Weights of a small mixture-of-experts language model, trained from scratch on English Wikipedia.
Size: width 256, vocabulary 2048, 145M parameters.
Experts: 224 SwiGLU neurons an expert, 2 picks a token.
Below are experts of layer 5 (counted from 0) of a mixture-of-experts language model. Rows are named gate (a neuron's input weights, with its number), up (a neuron's input weights, with its number), down (a neuron's output weights, with its number) and show model dimensions 0-127. Each number is 500 + 40 x the weight over its row's rms, rounded and kept within 0 to 999. Numbers have three digits each.
Before each expert's rows: a language model's description of what the expert responds to. This comes from a sample of Wikipedia text that the model never trained on.

# expert 47
It responds to: Word-initial prefixes like con, comp, imp and fin starting Latinate words such as consist, controversy, connect, consequence.
gate1:520478585520507490518477513484545448515464414502431603502446450399546549491516501431503485539552483493477523479558547520474484504540510509484507506563510488499465535446486423542530500548538473504474495469526570449544485522446532514412458513481453522447474489488462524524479475451518518450460482480554491497508497460433533482485532532520537525515451507532534544561550518543452607464467
up1:507555503472464472516369495513497523441560496515534488479453518435541511448509464539466543499478443467560523525482559423527531471548519451507586457546479520574475545503472495477538455465554458527560501504497410480427475519514475490499531554499543497537456458488491558496466537551477521473499480478465486476438542527502476477525529500526504390506498489534537467439380540452528520496552
down1:454458503521597541544523559530558576548469525569389489493494474445470547577590451459516497486515524568515456536473534477525557466561453441536468495469526549485554486466514558517369510502522542440528528487489510567530463519514528526536602468558556549471483546506451465536482495529469516500474584532564499537540504528536493493510467493540518427470496437522557478493544536540450522510528

# expert 18
It responds to: Early syllable pieces inside words and names, often ma, ga, li, me, as in ma-ga-zine, re-me-mber, trans-li-teration, Ca-ma-cho.
gate0:491435496518529509479475433426457524441581465485407499487471465398518535460440518462506524525521504437497563510483454508514524507487507426481455467521539573515514459466499509487506463478642579541549459473468572561468406498503481457439537495536468440474494453538537471552491431492532516542554438529531517448461464502532464445388518454520518489519534545476449533444465462501471555562488
up0:510527511480500502474483513484531474573523523484529467461561438548506458486487482551425449463456495511551486473453573493481539458519432556483475498447595522498559483515518554507465498496480552469484422479501535411505523560486486533454476508404476473482552507493445510446434473489527519527492494551452573490483550491516558543522498513546567506398474470525521488479522489472505473499498
down0:531490486537516541469550452476491447542521546557438495485537458488479424466513534547483501583479487516429455498474505484446492506507466457492519487465443498520517529407418457512541544493520467445490492446459534543478444441505478459393425534509400508465563516473497533514462479509519505517463514444500564533579521512534547466482473508502500526425486455504468557459411593537550492524461

# expert 32
It responds to: Table pipes and connecting words in names, titles and lists, such as of, and, by, &, /, semicolons.
gate1:471520479533501511535495451522533439564477573474566503572549480485513486525478505511470510453521487521530524487529494440441433514474508515518526541433570602448494472532600520566518551532534492505486528525474471485386581515514534523491484468432550497539531505524554512501454514465496447512535425466499478508491531437516564453469475484516530507498441506436576509509501512472507432487538
up1:499539503457489501534474478506461460505503398504552500501514587506518598489541502532469467502479518515519496476517576520531524502499505510487517510481465485473475525469404505422475464544497500502459496576477521472509484531497507517524431532487517518423506482517397505553565526532516559559447551555489567476460531536451488481454513474485466499586527437502521546540507495468565615556478
down1:507498464460528540525555510506521524502469461513490407466470563612428514540500442482460516551476523494503481528546516483504535443572444563497547571549533445600442517524511481482483476505537556522508498506439533457458516503454466472514436493409517487449416582531452536589502502526538494496547510536480541484533533479471481574492487543525512497558538460514536493490468516446491444524494

# expert 54
It responds to: Syllables like ma, ta, ka, ra inside place names, especially US states and cities, such as Uta-h, Dako-ta, Pana-ma, California.
gate1:527526540538509453434498411497543518528516495540478491427454536531492528523459528554390473462474576497540454521474461511441477495548435527493517528512483465484465571546502504473465522570486482499469523523573532502491539504513462530489499488486502422566458488454438470449439480511506424480478493528480500555491547480512468471484534367511524476454481461508383582554474525449443490425496
up1:473578474578548483519474436593447560521553458525454513484415518533461537475512519484428499500533455470466497502495507479509486562508460547491493512519520379553507480482502595439517489518489470530502463423541580516529479504544565518562480590441542464515534504535492484493524495444526505505505458521483482493478502522413509543440550501526558459528475480541472504545459490527467557452494
down1:555528537448512473477532448523458528488476513527514493452489531515475489464454518497524478463494468487477435556526481535559526543417500488427542512490502517479469530510408497508500570496503512461440584532544522519477497544538549497470514547433495545611440485499588451480460474571522575527548503424487472514401443513540468551476517447538427544472528455528441512548512508525507538579570

# expert 29
It responds to: Subject pronouns and relatives starting a clause, such as he, she, it, who, which, plus following was, had, also.
gate0:503470463487498424467496461503518516436507535514529527522450500493606462417491463549534476506579553490493444500472519519492546452500473470448504513490470521517512477470526502512499527448519508508567469489533508534506466437475605467526537511405507451456563527491591496533486523462421467463503502440503484514540456540495511445427476465588493445491404493547473524518496492471535466552462
up0:548472604498505432495574482505480521542472513474520454579529525493537531517582546515464546518531482541433540457481474473441497464598491547502549434454532543468488429483513564521501470516532570464567504528527551515461503504524513507526498489505531452460435458452400523445589496462524521503527432546459481462443565553512514454539521487527481496461531515399464481466578493461444511559466
down0:526538520438536496471513447471465479500432471458477515530496511519531500502556485509427472460540474512396492509498523475477499497495450490531524428491520489445457594416555459510535425506468499493500555460497548558488540425557521541505430544469473454459401485517521462515491426543452471516478469558499511465476556466499567527397471500475554485516489450479486522560520451472468486449481

# expert 22
It responds to: Closing pieces of names and foreign words in lists and tables, like species epithets (sublu-te-a), German (neugeborn-e), Rove-r-s, Europ-e.
gate0:463499542465492546433480486509488474524511522498530469485490506496475494454510502516542464510480487483479497431452520518513621485509474423494558584507506565504476558527500415480488510565503544493515427528515546583504500543471502475492484459498487537587538546463486487467463549473514449521489489498514483479484533482512470472490477430452535481469587533453500536451454395516478539487478
up0:443503540505544479532484462522515475484495469485581438557465552414467539520511546553480424487497461475525472452504496501527530456501516516539488580457592552540502509500561481536513513525478601508471440507434545486516522514523521475527547457535478506504553500468539513461563509511509517537465449539449453519446481580503508491507467515526540505456512512544504437504370468515380508510534
down0:506489536442522498528546465457441571496437576502532462467506440500488500478528503535590501468537524495499422541474509503450517531507475408431473461606506520475544510503584490500498533450464526449571485573469460488456449534552526496536496524468494519490495533585500498506541628496421517483487516496456440426505477418530462483461511451513454490517545455499501470549465492495503498491537

# expert 6
It responds to: Short word pieces inside proper names, mostly place names just after their first letters, such as Gu-ate-mala, Co-pen-hagen, Ed-in-burgh.
gate1:547486536563505507507511491470510503546564485472503494550434513495473486457501532583448446494516446477558499530531531523500509517516473460494504543475519513455574441518552514453495508571510604474431498493572465564449476484527449530437576482418498540425514511513433434521510472496481490502532471517429452499508462525558564416462486485503487580476426536499535468535426498556513516483541
up1:491542579508460502486419515545475478515532481518558533514493504522504479482473411531505547489522581527488538526520441550496477446547480523519539481484518546497522476460448493551455439509483508517557425530491496488498509471506469550551443500510470534438527504534493524500556512496488468437452472583462507488492439508551451497521486564478549491431481446591499477453470485510512570465553
down1:533510511531493486543579485502494475514448491562503529556521418456475497457473488573498440424437510527461537410500495514564503431509542543498496540403418518485475489504493433455564479484500520485455565477507513578520598473500533541482439434482508455468553502508543536531498452552549485420506544457497536517516544526488540511501464461450548497466506545515513530529480454493507468507567

# expert 51
It responds to: Word-initial pieces de, com, out, ef starting longer words such as deputy, desert, outcome, Communist, defense, including Romance de.
gate1:510534549472485483523555491529563494597526391613480507540469433447508491542537518469509478508524502463522537467540532518456471463564485492475507481547510599531455526457604478581451515525527531522432509503554445463467474507496445430519524449445534492525549521566504461507559478467434580536501494504462487520486494449556498520496440465536498465553410498546459518462498580466504493514572
up1:497558483477523466507551535499505499571521425454475500519504557451534542429500519566490488509476479527550617464521468459455505463480505520539452450453524545539464543475543504547518472504447460473545470469525518546517416508460432388471473527473447497463483504499544526569526502550525511492490524474527527456474516544501414548528502508554550455463471461522516507478478539535487505447493
down1:525512519446489630508531561478512474567510479561473491455488510481481530512478574521493531501541481516475523561515531567497528515546516487517495433473519530517519501529477548426482511417524543440509549547470452477469448535467467446517555453525458523522433484555484522461516512533522501543487506474475478448484484527542505563468574503456539513487403471463472440436488484564474514457550

# expert 60
It responds to: Closing brackets ending parenthetical dates, years or counts in lists and bios, plus semicolons, = signs, such and both.
gate2:509551496477434465506449465532597499481449458589538477494511459524533475463541494466466468579511490495561504577504542444414540489491532527479443491457484529490468551458577501545537536484466472490497485505473466412508518462467516508451476503513478524475504547428464582539468507451386486470518450493524468469472447485453503519488491508469479526439484526476555442522474483521505520488450
up2:579549492477441538496451508471470497524447526506500480440416524479505409437494467501482478483471479481487419563500521462533563440466391527511514543531482478510534560399545532582479497571570462430545536465480546545469480570447464521554467458462491548481525430499525523480455602561474435504541519481525506494460540511430450522493470584409541575459482486485484485522451474552498509529495
down2:521508462448514500494516575549460557450556533532470510516501478475556471437479516502472529513507446459536496523568545475549459456495553558506455498558528536489439540537588534534471451526505485525524497370481521486484484479485500409518535534461514482524409496466559513484528479471500501505535576491489588449564458454458426486449471481547462507505532455470454505556537571508511499491496

# expert 42
It responds to: Standalone space tokens between words in running prose and empty table cells, often after and, with, could, though.
gate1:497463564501584544546496466499466514563507445582490510478515445531541442499536529453480560477496466390511512517506431471424496435498508461524582583488491449487556513550506519502511474459551501529474534500531449539455535439474507513430534570493556509562493542520491546506478445433464540497468502546534504564548560518501423570542523509556483539542523530571494517462465407548481523469477
up1:452531518512549536494492484475529481571532446485527510489551515465484550470552522477488510554456444475449519485481465491473552471442479468503552506457491460441468443565485534431546456520520533539548526470510507512457526440469469525536543497524494541467555577503449535561495483505458468470461511563508531556463565485530331589497465521513433478506517450620536541458503477526481537450515
down1:507479520453487484436493512453530475522518492558519529524581527581505522529513451559497479524476471563474488457500492524500497568480466556487441510443543479514476483515533564474513481501516505505534421521534547481595572479489550497588500550520453510401422559530510490451496453538542532526534478495499513458446425473536555480446446484448499478546515488485457520499575573585565481521490

# expert 55
It responds to: Pipe separators between cells in the middle of table rows, after names, places or events in medal, sports and election tables.
gate0:457456545517528478461451475436486584476518543436530548499486494435468458449498515479443517521552522497459524493532450481494560483472450540408507506485493516476473487514455552413481529533499544488451457524508580499475527500491462442511490488517500460533493525509454614512476517491489474533570537532474484477416501521554498404393483503494470435493438461483496525539479496443471492495401
up0:537468489503517480506520422475521521502448431522450486517473434459496464493516484517444428504536483501456495508460551631458476549565477473490520428451484587384530468523498607509484509498389563500499514492515535438456463435521472562534547557552436504453453478462534495455504517505533553502526517513474502513467521504503489470522487496488521512517435473482525456520540441491471549463474
down0:525577485488539513479528477572482493546519494508488536483524457502558515574503539553495450480526506501481541521512503605512451455527538408497501541422427517583585445510545548470462517512498498473501501513507524506524445570469455536507503544436575537525432516477476500507489498535555511528515452504512507519551467531452470488526456532423540536506504511525498505504512412465487498471435

# expert 58
It responds to: Infinitive to after want, modal and aspect words (would, will, can, not, also, still), and the adverb ending -ly.
gate0:520435516437556442467474464499520512559528447491534444535479547523450463508509510478455458554551506511539639602520508448521509561460539500514493531508472442465438509533510562514496509518488542506483446471487511506467508446544556530519455536448506472474514521503555527539479479498447508483509468490430561486476490449404443502502487477458569475435484493515519472449416449527454570518460
up0:505462574446494480479486442492534550490504435526509504619483435557505521477497534496495492516427511499460420539482532487496413534530460521441499446501524596508498445404532536435468533453447595520503501492460464536474467487598462514515493476407465473478503489480520476512469550478452573489497469457442565475536489476426468498513510465551537477456517498407545495505454543492513447578425
down0:547512566446475527502452526552470487448464523487559464478568444462510496557516477504445512510504451537501443532491513490511544530401467407480538539488451507528576483507579526437522542572441557456556480458565512477497496513493463452527431484508441632508544461493523573483488512512415495537486503532491503487496536503492520516491527454467503506532523556530543455482459506470503475493509